Below are experts of layer 3 (counted from 0) of a mixture-of-experts language model. Rows are named router (the router's row for the expert), gate (a neuron's input weights, with its number), up (a neuron's input weights, with its number), down (a neuron's output weights, with its number) and show model dimensions 0-63. Each number is 128 + 32 x the weight over its row's rms, rounded and kept within 0 to 255. Numbers have three digits each.
After each expert's rows: a language model's description of what the expert responds to. This comes from a sample of Wikipedia text that the model never trained on.

# expert 52
router:123069091091155142180156134116153127102138125156132098116119136141085151108106080144135188163074117149181086154163179111096036136068171119117116124079194106121117086128153147208140150154186149
gate0:179091166163168088155088120102141121138080092141126184169158135110160102151169175138128158169115163155068165029096109197132075140165114159191129177080131084137173157144169123125171051154143138
up0:168108109109099125112138131155103190134144119129082131134144115155164107068076122174122105123150146133152086113099133141076105180072118170123132142138149103124151034154122176200185185101115164
down0:171144181114167167130137114080016130134128169099161200159126159064126152143143141123118142133104162110083135132144111168183053107141106182110159136156075130111121102161199130072125089108166103
gate1:089126148089129192200122146124145135125125119079162105097114143120133178108120128160102111125157130131132122142127168103090141172160114148100124127123104134121124141105128153103115161167142130
up1:084119110098108129113142090089139191081073128207148150112152130063155139161147186147120096102121132154091133145164099155077190154093157112065176137160141133109121139138137170150114138095102104
down1:124153165151135088162118134142148142128094136140146093086090097176160174135130125186111043163165107175136138084106182090149192146138100142134107089070182180171163141115101131130088103090136110
gate2:122165135151076102163150128135088111138161141101168089162110145154097122128140085127116120109128166137156117108189131085143138094074171175068129123126148156183147126105115086171067134160113152
up2:145065097124076175065091129066107124166143111178165117146124153097113090191108118109132091047118161163098122092158131114092067126148130122133143144092116065134139152152106109085170121163099123
down2:185123134143132139208115156074150089117136147130070150143107089185148122142094113171096139144147090094145079058091144117073156161159113167149179109158145077125123116113078175157143119104127171
gate3:123128141106134100168107114128052111065096081126089175179125066078154115128132092100139086127133123118131140149101122053144109086137087111168114120024134122215116164151118060121158137086192102
up3:131108117076092079165108169159146078115119108075103076058113126111085185110064107087170147176143149147107058096139212173112111151154148186115093108159133082162102107163166136110136087159160134
down3:121106117130123103159101132136155067131126154202155157100100127084127162176171115135177099079111144173176109131119097111137154149113175099097063155089122150078173076158129067077130094074088211
gate4:173152119081088153131095079106156110172113132097135189078140075168124125117157103103089110115093104135150169122171189138090114145186146105151140126172078139122144062155092134082081116074140148
up4:141117138177144049144087133102160174118116130138084130126175093122137089155167196138112141101177067140150124102127132099156115189055108196121157071136130118099062071131129128181108143101098122
down4:138176128108087074111230096151137155097165111129108119149117083124149126118105136157116128116211081109097099131142149122139094089146062149145154116154087157095113150098166142122075143101108103
gate5:142077103124172150088111172176126170190123131131081090106182135162085122068083119129093142106119139152144072099126134101171048129119177174085124154124178133145150110148197134091122117111140150
up5:122109163169177099176116135102181124127127116114093113103153089126083117119182175117103171127148122178171072142126145119148129104123173170125096152117165121131158078133138128122121157092116176
down5:102144154085113169135135134106137143114108051111091092116095183097108116131146111095127196110120137122193132069058179151078119132166152140203155094120115146222079097171152109167178089136165116
gate6:115141122142160131104164143148110145120139110154145091149105176110114104088045070101154200161119069121105107102183138153131118100217112116117121085067141175098120172158115118125079139170160126
up6:119136140092111141151124108117098137117159098171182080081170104077146161174148154156098079099134081139132175176146110176102152119072136061183182217127131102089119088157089131127141163046107112
down6:146113080133146146064155128225112185124070115140107133087139162129075189103112163102132116151133173114104125111145101146144166081142060181113130130124101159139147115082128160045150149104097124
gate7:117103139129171117122131125148141127129098138111082181128167125024112154157077141110121196135098152220147160178125197181120124159174125136132153108119120110085151166157162168148078102121136090
up7:107078118119143140150127116122124157157110131126132066130095179120091141117131120111115099101155100115076079128093137127104104114141102121127150124117108161108134136114127143128112155191089075
down7:107095133119168101163115150177103116095106104117118103132103174183124124158111163084151062080090109121096146191128174160159134124110058102113164083155140139117101127083124104091090044155121208
Description: Letter j, foreign names. The letter j inside names and transliterated words, as in Ken-j-i, Azerbai-j-an, Saan-j-h, plus month names like June and May.

# expert 29
router:108070102081142177168154113116137165109119157132128144150141129096138120107092150159135223133104138138165142154125156106114091187062147132130122148086204157157191107165080140186130138102150152
gate2:118153123082114085145116141132125161124177098100131121158118128127147100164156098146102190116144119159156117125108114070151049110129173154143043143182125183107111194112094096173141092111079097
up2:163117154138143164116113086093108149169132156143080100086141187139163109172124137145085117153157145130144131179139094124159074096160145112060164119079142123129198211127110115138151094128093170
down2:125099068162173109174112157075155138116161114171145104109161071093106131137113136151128112125098124109153124100092150156076110155147154126142176091156118127124092125068139168132099124136118093
gate3:165078088093130079129071144156094090109105062099121155160118118104060114142116090157133141099128174133175159132123127113153058104129117125157130102137123120168191099112126119125118135088110145
up3:145153178130129072109135188146211112117094175121111082142107123149067085091153123103155111160092164155062128152198190134112189157109085116115098123119088162087160105104102117119130116169174179
down3:141147112086168140153070137134100116139164170142127172133088186140146127169153109144164134108126147125132144131087078148134110100170106099144142108167135102151151121133142089075107062180154123
gate4:118067115100119175112099098104152078175132096116128139145160118129139126105121138138150159116086107157144140146113109118102064146194184109169119138122115131163167111144091134119061159153143110
up4:154112122132158091137110120120083192165126125159091159169116100207108067137133164069122154124085120113100143097144163039123155087136089146126136131115137137103092112129110172169121136108066096
down4:097137140124073068083179148174180156095112133132151116126113090145138134127160102079140164127139137149146168136159048129136145151094084099122150169136127104146126147090163150128104081081113131
gate5:072099133141113126125181114143088147142114118103092076079183128106075135124113112191118121139114139159109134142127092052088108184163183105103121102139116108145167096126182162057107148108147152
up5:207069113175163135209064173174207124102101154083110093135128136138108089112180166102108131146170107185127120148095121103118128124161141079081095111116110110101167083166139128171109120135093114
down5:122159027136160173113130139121082104131077075164152076102130143105157158155160111133157123116113191143141127111082121135147089025150136068112125110120174182194115108103147109134176172130149081
gate6:119090138125119172106111117111096210128129097116127146167088140121194181112180126134083076095151096092158155141141126107141153074164107137146147139132095152100131093103144146077132111176144105
up6:070124146080121133125138044177167121129176168106182085111056133168101137101181066078109085123145130116180148178144163127093163160137110099136148113095152117129108137115106115080170149068140106
down6:095133107122165116100169106149137178177129166105107123103123168129122178158154118117157156165134155153079151129115138080145126151172120173099147155132112209120176119102134160090172132117145122
gate7:115111102090089125133060146114093125101128178080102127150116114138153127119155118178161213186048128110161065152100161157108160142198135109170151156085109192111186170213110103195115147155153111
up7:128116138171084114171121041099168117049106107064102140090144142113101143107146149119115139097141106103094161129145159198080187144095109158131200150059183109163199145145119078071078154181126075
down7:111110165112137041099113161148093115125052132178124062103175133141038111118142124104140087099155104162144109138141175171127173134165076149164152124102078156153100091088154117169139131101164112
gate8:127148119112181115146111116115099138134144174126096184080121137114138140160156167093114123127138161152129119138148095175139130092091099099155129167138150145145151190118091091190115117088102098
up8:142136103177159088093118100109142183111166119111086135137114090138110117170140186173037161137160145055194169090114161116114118145100141135163099089158111083146104130135133152170138132120070139
down8:068038099136086143138156145115110138136178086179088146120189155121123065130130123113118162138110160101133136182081082148103136145113146145085163103155177141171126165166214084086114153106133129
gate9:128092121130154151076109107105138187133143144100123083115164166073158088151129092153130120175129164122110191138148082119151163130134105179024138035149184051162180142109107172164098168163067166
up9:073088099088162150126114118115129160150238159082167179037169182127134122189130096110154122134097105155145122191128179133139145111171107173164084126050110105129141087201150146058150166131224176
down9:111131136134132100148112107146140078059137112173147094152184158125034127088095115133078134139062129133102012108124184133113140186132104142133123107157108143120049154095212151110131142164108146
Description: Table blanks and word pieces. Blank space tokens in table cells between pipes, plus second-syllable pieces after a capital, e.g. P-el-oponnese, Z-el-da, a-p-artment.

# expert 28
router:128089105074105187076116104128148129105128080128132135144080189149119130148097099147137205143117079164150141181172131128164079152087161137156101141060177151130119113128120124123182138076123135
gate0:098133127142099126051113088139184146140172114162103217191058118127127142098093176158083106107111041146099110104147074165132043153129137145141112090085192164140156119158112095126184128095150114
up0:175134147122095118100159163150098127155167127180148131112094172158173144074081141189120124029115108153128161043087096100175131177105113095121109095117144163074188092141130157175125197159144198
down0:155093119151124146106140158144095219107203191078157113131154124146103162111139115148103134182132079139153116057098110117155089108143107102105169161154111106133116148142152104161091101094131123
gate1:112125130097149159126152090146159071095115114128174156114138139133199147108171131158124143083102116134153095143160107148085099189154093126125067094158152151143132143173095142141072119109191108
up1:108125148075159104116147124133094141150152161133210163116110145168167163178149187158092129137096150128185125147140063139129196150102163126111114064144131152141176146101102143095122155088149111
down1:130105147133164128197143110113130118141090126166127177084149168167154117111117141163113158190130143128134124125109119126084099121143164160138153079100129136150167194084151100151079135157158107
gate2:072163109166148129153157078100148086120141164139104110146148126138115166142140132111125109102116159192104107157169091104184147135099183135135137095110086136180105234141085131152136100140113114
up2:134083153161117112141099068106081121172173126173160085107199116132150126163128093157097098104099092138117148065154163138105072117183182126064133124096210069108173162163148121123105107085138162
down2:128141142147096147079124179108172115143179171144181167061129140094123056161110128151092089104139170059152125143135111117119135183101092111125120108176098130097133137101155191120105139101109047
gate3:138127098075104075086137128132175132085094153071178124133129061090131145112115081110084150133116150115142145188108097125156135084148148147143103113135133109156149134102128131136134102078153130
up3:118136213118102110121091134168130102167104090104068137159152186147139080125091100119134089118143099095111121127186101170140143187110108143126096187095131160101122097114089154117101178111155138
down3:173122093098132182083114119193213100168151110181128161167124147113170121143127142164085125134112141149145115130163109127096088122080142159134072150117155128123101163134097180123160052109146198
gate4:111129125065112111175116103131129098154147154108111088116139187174154123146133143076099228150129123100111172203191178084125136135140120174142143115148121090165170089162120116109070116087105082
up4:111076114159161108122088096149121123109148187113066140132183168148099136124114161110100098093122115137140096086118168084148103219078140124188178134148163092154050113145070146132141127162186113
down4:139113165120041066137146061112110155111084077088070173138116130117107121182073177145081158155149096098061106106160096090147115179126084168173151163142100099127108206115133147155126115112111185
gate5:131101136095083113154130104213171175153104126127070059116141187137112104165134164160159172124120118147142130110135168100120081123137176189110128202090136073123111127150161137094154144105067138
up5:189144090254153182159133112159221117057152098117105134105129101154154081167138159134112167114117112190152100168104126106105187058147149150136119150075162093153142102172185117156149122096093107
down5:105085140137137188118144128172094100150117112139110155124126127159134096083158124132101149127094151120103119071134161199103099131197108086170127119171144100200064123131124133072085158096180095
gate6:111131148091167187134134101161096168118148133144126074111112142139124134106116117074144155156178112173136135119120196081148079116096158090109094131108117108172064100115105106126170146155119138
up6:119078182192131157119145079159077157086105093128139113111081119119124142103130152149035148083131115088145146159156126105114091141189137161123127163108137117084104102183109124091136144088096122
down6:107134039157079119056209114189078176145148133135127128142117070152140119183101184110092083178114136129138145091096092171166128093146125137120111144166137087125184137136151126100115121120152147
gate7:115161103166157157080167149143114106173109190100113108136093135139109155129079152158053157093047117130129073147104176125124111175200124116187096101092111147105163178138099156127063082061154125
up7:091154084097112104133118162127173121115048144093127149185063145135125119135110132065072109112103100140067138117155097152085118126106115124117159088115200138161093116136119113138116095148057090
down7:161110112095103084111100102177109150145101166197158084088138125097096134082133160142148090100143086141138189113116144172132093125102072106086120119097125090139122076069147101119086157100115164
Description: Plural and suffix endings. Word-final suffix pieces on nouns and verbs, such as require-ments, contac-ts, ag-ents, arpegg-ios, plus whole words like research, support, use.

# expert 63
router:154119147083096172122118097127128141133157134137156139110104152097057171141100085166128162134191086142125085143195217116112076186130150139139137088100163142124124137133168134146160148097149126
gate0:171141218104134147134073126147133162171126133142069140115173172124068168084073132087110133140140130157107142120113119194110049128156171173193074136137144159098123122089098145126205125100147077
up0:093094084098138132097160112113092185182129124076110175178063109205140078135143119163069094141155156117142132100145098152141103164094142166070122092116141113099062137158111191160100185187159138
down0:171097107136186146148150114138121155025121093076136124077117171099112160153125127143128137105116128113118114134113133114154070130096129082135182132124146106125178155116174071147171066054155056
gate1:115182162127143180189094133172097115121103131172172123171094100108092088127135118177124104126128111120151119127150159119067130134139109103119075096099134134133173105115118091134079087124112160
up1:057178151086169102107187117177107191203119161151187195068131167175163103174132132175141098130116125143152167141133081167135133143152133203138137115105172130152114119123102108185123104102125169
down1:162140073089135114158127104145101133171145163108126118126055119203143125072088113138121126129078108074153142139082146116143058191149131100075136125146141148166175159119108142200118099123113150
gate2:182152133141148094178140154093092146092126144133119152167157126146116087144144144131145074188103202099084123110120097093134122059125221183114093159188125121145155182116094117153113109106121109
up2:096075153113176151128065184072165115150118085135065101133095191073152150133230185179081165096124165137081157117103116177142144125119107096158166090185106074119150179147117154136150071115140154
down2:130147161129152129127150098096096094086168168137180142103068100102070061106079082105121138111062193064163154125102108085084134113098143136154096156114149109119126078139096183115111158074131113
gate3:140154163140094127158117111154091100133134098131159118147092183047105114092126095092121158064104098096161159110105128076184088114188138159124127139110127145162142103147140111179127153092155079
up3:141168116042098119125134112114142077128131144131063111122078130102137118091101125138169072165065109172099074189139213096083155165135161114116131160124075139091108094137183160129133139167088141
down3:187115132116170184121116143130148181146145188208164179099076201111117104128124172134116110084154167117111096096150082122108105126162131135079149162148125098136128119190156103077138132121133154
gate4:097159108084135194082059124094063137167083111116152162101127080112117155205077098075196073075108102108130111137099171131119109128155118112147113140095080137142149140190165134119152125046130112
up4:152127125213112101145143120152161129136199113102135159126100071141115087142186099113124174145069116132117111083101181088134166113123129116146114105082118144120093096165084161156142139084128135
down4:134117094131060064106151049127141120054097149151075164128132061204101063093118139125127160112140147137157124098144106111120147161116167145117132139165152072144139210109118087222124087134094093
gate5:127108079119086111117153106142111124136055119119139107138149128188121154153154132145129138132150103151157122150171208060101114119148156186140166152163170093114100090145133088111145092067099160
up5:149157136190118136129158139140154090125066099107132121149157084117134119097071138079082129134101094151152135160064086121143091127068104077089111148069142089147114056176117103134124116073167194
down5:169153101150079101086114158153139158159106168179110149132149111123166144130193095153104150150089118093186137088181202076080123062163077111223154142113161155148146136154144112091181180094117127
gate6:109112111133123074118151113160138133128160118149111111091110123130154162110107069115128059133185089145105096148164176126158098141120212122176120147129150137127158152150099140105162061119129101
up6:113123108135093100153074140142107080135122127198109051131080071145070088089179131103143123147145101050159136173093105098097138127077166134142101139146148161138110101144085110151207151171138152
down6:176170101119171148115139095144122117150149152106094153178142115157117100166151188167090213160128155132109183124143104179127175082132121145163135163159158139037165152069101105107130158157157051
gate7:159118103146124143162150127087157105119161139129146129100134097100110182135107089156157137091077159068099132093108174127072158121185124128158191098171099116054116146150181120133097098133080150
up7:097098191129135099170062173150128095173127059111114117119135142145050167112131099129097090160145101139137134125097084149121104149137074114104132130063191110125152144191136133126076089166132115
down7:159095177116109077177127070125107145167086131148135120143161163083156103142153188104193130103133086125121167181207141144137132180092128092094094137159141106123162055127062122138186119134131171
Description: Periods and decimal points. Full stops, decimal points in figures (52.7, +7.0), initials like L. Sprague, and the v piece in Survey.

# expert 61
router:153128089111154158131150123048098088153160145107161110126121144098138159071115120137139173143146148127163083150187175116124086116111131152147082158032133114113093117137121155146175164149158125
gate0:132128104176166101103114088116154072211114117150116155156153082121145126082119167103122123125137162161102080159131053104158101090159148146147160125136107110149121103109157107176083121077128090
up0:148110163136151159127146210137126171165101131117122149092080105146127041092141147106100104115204114194109099073132169165109180150076141123111157091115199100111150123177145142109161069191132141
down0:137106108130133164111123144129131103141122171131168136139117166098128188158126065105110122165125150129138118106112078160156083054148125131103113147153086058112117160133168119079170144096118131
gate1:081132141156148142124129099172133126122168157130145155156159161095178087136087092180104105135098161127156091166192101147073146127171131117045103146165132075092119066131135120151125151128113090
up1:076140172114137116142118110133107106097166096114164150119133125101105089174139155081090107169100115129180123114161096154109133130059152111116163120122159103119137112146085106163114149130168161
down1:129111164065163122174127126106108183206076145108087081090118141132126125090164101132139044165152087122155168080154154099151106145110093137129128084171152178225131107171111132141129138166146100
gate2:151204140144170174167164101166115069161148186133164156149134194110176137111194095127135157170125119147149092103171152056158157099079120137106051141127079159174152174096048119124095155125136123
up2:128085155187121101133121067132105137102149144210140087109126105087154092117111094093206120038180151135085095157187085154155107092108168108151160127087083150156113134132079142156138143057130164
down2:150124140063130093179098147098137129153107186173192138122107099111165105172138164174119089144146163131142141129092103129150172102122146104105152137194122108125147141139122142095101098135139143
gate3:085054149159132136183121120185065113074128145150145144123170126111139114112171116112107114057121164118198102163075138112154106124182100172179102098082127124141148131126145139135142180093115128
up3:105097170070116114149109171131141090111151096132090054145113088099126175137122108112180047177060084170130112153162186152062149113106175130125119130145120185196125094130149157089141168131088145
down3:168120106132136117127080124108215108198146154198127201091121148124121139162143124122120141071176172146161130112104108068140133138141114114106089129161137116129061137165145139064128108125083098
gate4:151111123181045140152134064129124153122104137124114123125103159163137114151099136092130097096124089081148127178151187085084075183182133074139095119121106127117117104135080074133153097128160082
up4:145120153172141078171115127116152127152187093135124111140166117167098068143161137141173184141143124150095126113141110115127132159082176162134102147104125111155118113126139144138169093151102154
down4:090186116094106102098146138075101167103148128155109203139099108120193071114117125133124086102120109166148173102144163084154217082103095126182111119179121118140112137107106170145142132102163116
gate5:100079092076135154085122057169102125161135143135103130105124115152083144098115104096117070127095123138152052124168134046070106079146134107157134098082135123095145153100096132086132141133102127
up5:187137129122181133091132088187151129151123133118107125169103104114065125165087152110144101082147134145161142182098183128139133093138118104125143126136106084122191139098129185115083077085152109
down5:127117176137068097082150087133145130185131114192130074127153105139167160094153076114101108167108143093152125065121104068110109051179164129147115121106171086114117122121141133149198101084150132
gate6:100107098145191195153140070114115106138099117151086112134150145091150136111161124132135173112125099134092113113102136075115125082125110113125194145092102118122067164081137172086153107147166093
up6:126106182149131095165092116126154144136110116174098129098022060091136100123170155110099109097106111091104102199138169149137151128154113138138088165107163159103121087183083132098155142104103167
down6:095084114139146091042166134227094198176140152122141137144148125152184144182099154123068101149141105140118138107145141111137147109128121170101099139135145154125163139152145127078107125094123100
gate7:118115149147106114176127132097091141132132166135114135123094084113172214066168052126089088098129155178098115097110191127081176176152126123181103073085168148045148103175135152170091109116079157
up7:108103184103121096110075123120122089154080147108151109097125169162078186164121130138123075121111138208127188130106155117104114123137094108123214145170175183091173112113123142102144137146115092
down7:126089137143100104084069143135107143139095129178148114078172110162129157092090134107123117115173119114148183151057093131141144108137075117095183112148158162123186081136163164137130116135117115
Description: Month names and plural s. Month names in dates like 8 October or in late 2004, plus word-final s and as pieces in names like Arras, Leonidas.

# expert 53
router:111126132106167216157127140098112129093092112167151152174078132128122121143098112130151159120141075139168117167144139041134060124139164116148058138081145100151165128125147170214150130093196148
gate0:116149125097172136160086090067158156120168119159113124210092113125153090124171150116103141131125125144129138061145121148148073129107150114152138120122149141192127112148170066129175138116134133
up0:161090158150171163154143174102107148129145122024124124050134139130126096129118122126105105135132152156092159088173164102123098076072144127105116148123151140107105084176101105108117110131076134
down0:183130131107184147153148102116095158083125111139155106152111139150123153145147154117126121172121157145127142113144130137177089129100164161145127104100140098127181173137174113104056118118138034
gate1:127138092169175177129168201119059139086147126201182198125100161136169124132144116140107080089136125096170099129106150080116111187133139093121092089138146136097187162060145085117128139120142095
up1:078138105123151084170167127136052124121122113081165128098101170136163138141187142130148136096170134190089156099141122125138162173109160139111066097119186108141109095118133095176145122101137140
down1:146108140069122086121132087132114152121141151093144112096122205198188114118118078173121122131134140081133127085245090086158142124195136132129109096116185195138168120123164215136101092138190123
gate2:143193133167121102116123168134106081116149122161138136119137142139117144134106096149108160113149121181125114104146083012131144106114198188133092138163125142110216162131117161175148083122064089
up2:162116155164140182074147170179122097153129118159147124120160092125130168112190108105154101119141130122131148144195105151089113084175150095070186134052109099140181140153128065100152079106075131
down2:126111099113114159167124125077132128162152102098201117162164023140142123120163091115176116056125180063132132113112138111124137117142105137163132101144097079131119149137146149129150145157143142
gate3:160097131097179151187141125145109074114108089131169108134105052110139060123126094100135132124135092133139079105109131059143095062136082116124057100081132170154178139169121110182135173125163140
up3:107158165075093107071138106161139109193081184152112073139132164113089193145093094095160084102132111147132183141181095128072149103107111127162135137127115139147109093070102106175146116143155139
down3:149109102139153181171087122133126148150147095145141135169090119124128154122121128157154134123158132131183135141145125150117135105173139078086042103113107099158116125072104113126145045097119146
gate4:176117129097088144163084074111120179118098087097184151168183114162136119123141121097154108133113138112121188127143159116113075154144190116148078180149136117121158092124064114146137122119124119
up4:202109098184168092142089160095140117097136124065163143163103108163087072117131136073107124133132137098157119067117121139159135131124153155114141146081157154110183135148111143196144178139123145
down4:123158078200130095071189126138155108101162127125109177168103117161206157171158101138097137097157069123095110145161030103106147120114108180089155072135150113164112132132109127152101178147114144
gate5:072069114157169198119150136161106163143125127161070134073107102094136133100148091111180097146111141147117082138167148085116090091192162129117095160143128113101121181101121084117079148140141103
up5:147122041155129168154114141159181138099033146111141080126142168140137080138170088139084154125046101153114130118118110062115155053117139162138108165105174138107157129156127103159127096072083155
down5:147118156110093152152210164151135124129144066119049069149138170119116134122151130142129211143159172118108090091098122111155100068117142074132161110104119132147144145149128129135161120069127119
gate6:118170142122124119097147195126073111105141166115060088109086097134137120115108136106124117111148034154136133133196155075152144071142155130102155142065127147125104121099142102111169136169140118
up6:164116119115103152088125114085092123128148055133152112078096089090127111099122125100105125113103083151127151136157133127103156113146128081102153096132152107108112092138071120074166108047100118
down6:120153119146148105055102091166077081108162163190123097138098109111110129089109162104099158174104124183122090100100187068197170078156181107120121100077111159090149176103132112112183085179150142
gate7:146124146095113157107138151115141146140102124094109140142145175103128143169119113129157127132076165132064143148156162174123156157132184111182090151117130176102140194091172200156070152095149120
up7:116142143110123120152096136132103140170095078066121124140134138070137176101177093135121136140174084091084095157153173148101099152134086110122139165147147204102166128147162105086101133191128140
down7:108109114090136118202069150142145140141078106091170133160173168186084144124139133081165120115166115091140142167136169090136152085149087108159148084156118117122170055120122119076121088124111221
Description: Mid-word suffix pieces. Word-internal pieces like ir, ib, ic, im and suffixes such as -imal, -ological, -ician, e.g. ly-ric-s, legit-imate; also Women's, digits in tables.

# expert 37
router:106088139064117149180146109143093104100134077116166079121104121101136147100116061182149183092175091173121120160185125049135076160100130132165074162076147146188098149148135147107166151099113093
gate0:128106185181162072164055087101135142099122098122148147154099113147120133120167152143129141108154106117121151113171135151138099148104163156172164155116162144154098119150111114052123119056133099
up0:130072153107137114092100180142157108175150112030087154128098157108166128127136136113122044113121130104149137108170132088104133127128152119137149118127109127094132109103118106179154137185124131
down0:117081120133171131151083121134123079092130128138167114175124118131130110115097212097155106189142155129091090172129126120115146080086079197177138097112107109152122092110121154143183106116146101
gate1:095137076121117133134130136123088096136149117130162130142049158198182155156145076184096123111127091123147105096184175150144156156162098123073138125193109103146129135075143132107121090191109121
up1:132173150083149065094129102146112136131096128133133181150092094102157087166123141155149147129105118137168182151193141121131161165137174128160052080134139159126150091143119179084205149070171080
down1:151173120069087107169128071160101154136114119164151132145117142109147110108188123129136111160117142205144087057137097071162162183118096136160120114167179169161152122141080131086111156118113127
gate2:169161137142043126118228121129070090134114085132112117143143193154103134193101099110122164140162089154143145144141061081154108085080136182151117164112166169172142174141083145190184078098094130
up2:145089125140132154108113157134094114181137122160183115127122097097133145124235095193136162109176106150109148116155130114166115092122150067162112152153134082104133172181146155087144098067116141
down2:134069089158108105170091169143188137172152142121133151141127098127127072080106109145134140134065149107070132138105115097098119114149129141130115109142144138095208182111134125135138129161099189
gate3:046169129133057123104112122162108134038103088101072134128102154100118094112160087139110125169154145134117185074121124093130088094113102154130142115095128138176112105129124083135140183059102112
up3:157093157084107140146125156126135164128081086070109108125134164139154153043096089161141132168112154171105098182119138135062112152129118185121114100119110154108125083037158090129154153137121143
down3:085141117208151187112124148150153116091157150149136164153064109171123145131091074094090099108147179057112071082150146109133091092093088114097156114169116098159134087112146096103175087155085183
gate4:141103099068057162140150102120093093095149095049220113097088135142122142181097117071176134133094160143146176118187149101074073181229152100130165136132094121165096127149123101118139154104096139
up4:136093123119125068211112143096163142128184110111150181142171105207124128141159161106116154054085120166142177159166166106129136127076108140175160109093137140179152016154096217114151168105083106
down4:158170140108126138198145086168170161102125151110125145137093066159188145138056115130149113093128122091109104110124166120089116131148136131160138147168146096114088139120112150178128156147139169
gate5:113114102112183165114118125142119146104095120106123053055137150106106137141090093171149090066175086093100113132120132091101097082107133115077152129094136108141154139146182137093121175111094133
up5:085143157154149127150157136148173113093102102130102128161084118070111128153131104130161190096127098142116089137134130117125131061095114141097134116109117133146131064207180152151147116112131091
down5:175140128151095161112189157178137122157100149152108106193147141093120128115106122118122159162140161125137155071112141031140166109169091089111164172081145130098139094156143083035186136103089107
gate6:089083137158139144170178124107101156113132131089114067132091141126144118138100108092123182100157137092127185091132150092146127136173152159118097213079165145166137125178129058079135194103080141
up6:116079170119099169101149099093121102144085141124153155126106089049138164078136167159081156161062139142108179165129125141138152189166152115197095109060120106102098092111096136115173103119081130
down6:083129112121175161096141106199105143082145180083141105108150162151162147163103111129130126143144122105092128110111134138144111125159128189127107113134105176071154101098165138079132110147060171
gate7:133116099127162095160125145170122115062112112155123098153198152133204124078132183152134155086068152123131062149159160127078172144145132099146106112147127179156124166131133112125080143108125092
up7:117083110151158095205114166115152132111104066105086153124151184146120199126133213101102085098118119217165123114109171154155113150091088109105180121171220123166208141100136135117135144170107134
down7:094089122062162104177122125164179115126113146116093138143169172108169147116125130096148127120149148187119117151169120140150164107124113127058165152211147121138140061153141101114124133182165143
Description: Nationality and place adjectives. Nationality and region words such as English, British, American, Indian, Irish, European, and ish or ian suffix pieces.

# expert 20
router:102157100083147127163178067133113131127144119132143072133084122102095146084112119132135185115137129124104107154181196062160105140043156088138146104082205127156096077179158127177184123076173105
gate0:134137152121154051110124115125089185174083162137138170123105087136108137062120145102111146104121074132070125102155115177126118174083140159119141103128122104151168112114120115122178140144125071
up0:181117075121123094120135136116135145139113101096110172127115111167085118078115085119096174116109132125176099116154139138080084139148128132076144107128123130124131099099181178182172095172103111
down0:160061105043141100165126140085068146070139064116164134119083151058136149130164105069179083105143149081219125090095088155176091093144128149141108130084090138172131095142134143152142103119119085
gate1:119116125152153177075166137155134096151170082109192149185131133143163106116085066144094116110178157175176108140189151119107127135144098095105137104118142103102124130127153079143107119126155079
up1:113187155105167134129148118106114177112074200137175082173155149131170108156139202103084173136172172115132093116159091129114131114161088080153083112084125146209140084100137120143168081120149159
down1:141131105095152136184183172089137158124165147171088094100136103156176104121059133122135140145149171169137146108140124112118183105133127142148097132145155169193139137115134116138123126146142076
gate2:112177079151150066134151089100111101131188089134115134114122179161115110100192088105111099134127119137104104139178177061125073096101114127159164151118147107174100158145158068147171049096117108
up2:191094094155101121155092070110095127091175104141129147130135136113128155196221130134146134105088158116141084136205185110138090118153131137096149149108182166119125148141114089090128096112138130
down2:151105145148071154189122130084173063148177086117104204133069099125143060099092113122088096103131164117156138114096107175108129104090137112122141155076139122144142137150103139142146111122095095
gate3:124112170105167110166153094138128088113080065128122135148141132104138080162162082142129120106101108106067086179157172101165094077119092071111138138160122105194135108150160083119199142122166092
up3:096103165088103179082121151099102111112147052172109175108171130115092139151068148117153184077102150123118084148220153104138106128080142160154121133116089098128108069115121148135121162147156058
down3:175166087168117183132108125124150106169155172166142101095118149096177116136149149145096139102160182124128104093077180130133092150172107125154111177136156144127129107127132087122174140087113189
gate4:159143116165108109112117069103120157142143105117113136066096107142159189075120166072113186149082128188127185185145154118106124167127125140192108099143104109160135072157119082115163147125127169
up4:110095129076167150158113119111121111150154161115064126131144133164184157119193165091110127141189121073155152092113195090108127126165125128200145061128122124137076104099134117118161109100172090
down4:123161164145129136146127139140144124099149105127100187148081121084155098149105116152126159135170115099090173091131118091077112098113126126150076135192109143044104137155101111131213146197074138
gate5:114123101099109146097142135193139132164094133147056065109165228049149139098126113127109102122121163092141080159115166113168069122078197140075128143138150102118131108123179137115166143169042075
up5:099176137061149126153104116143178151110094051066097067066121125136097144168134110126103132108110088138129145137080119098139153126107113143132078122126124130106099142179159118193113084100144123
down5:115099106091089180091186146161134134123121128121161131143111120135167106139154217126123149139091150115139062083125133091145100098145164115081119078129113077196148109104170102111095131074198109
gate6:107141163117109115147174111090097135152091131180126053096141154154143133081125127080078110118128058178094122165182174135137112101129109098133094062085143146165085137158097107145129142114103106
up6:137123144140136128139163042143102155117134115096138109157088086163093138139174108104139088114102138072134097130138112134146160145102114135151111153110182132091123122173085137066190145093122131
down6:137138117128139134105150123208106167157144164117100104107113165147131149164079142149087155139098145080154149072100095114102133108137131175138108088114153109123171136119121156106144150094122179
gate7:114113192104060182075137087141128124134096143131089061179077115124086132148135120165133086111080138114132181119148164084100148144136166143132104133144122118126209132137127120147086172132092138
up7:137141147165149112169128162096160104165032087124146144116112128169146162121144078145114096156126135144092138109072118156084155218140100095121204102162155128121125119123126145104146127140105084
down7:092092192149124101120146125130145101209074107157136109102054146126118136043104121094145108102175102150121115153135178177122141097165117152059146116136123147113104129084119122094092090097140152
Description: Country and nation names. Country and nationality words, especially States after United, plus England, France, Canada, British, often in film credits, tables and place descriptions.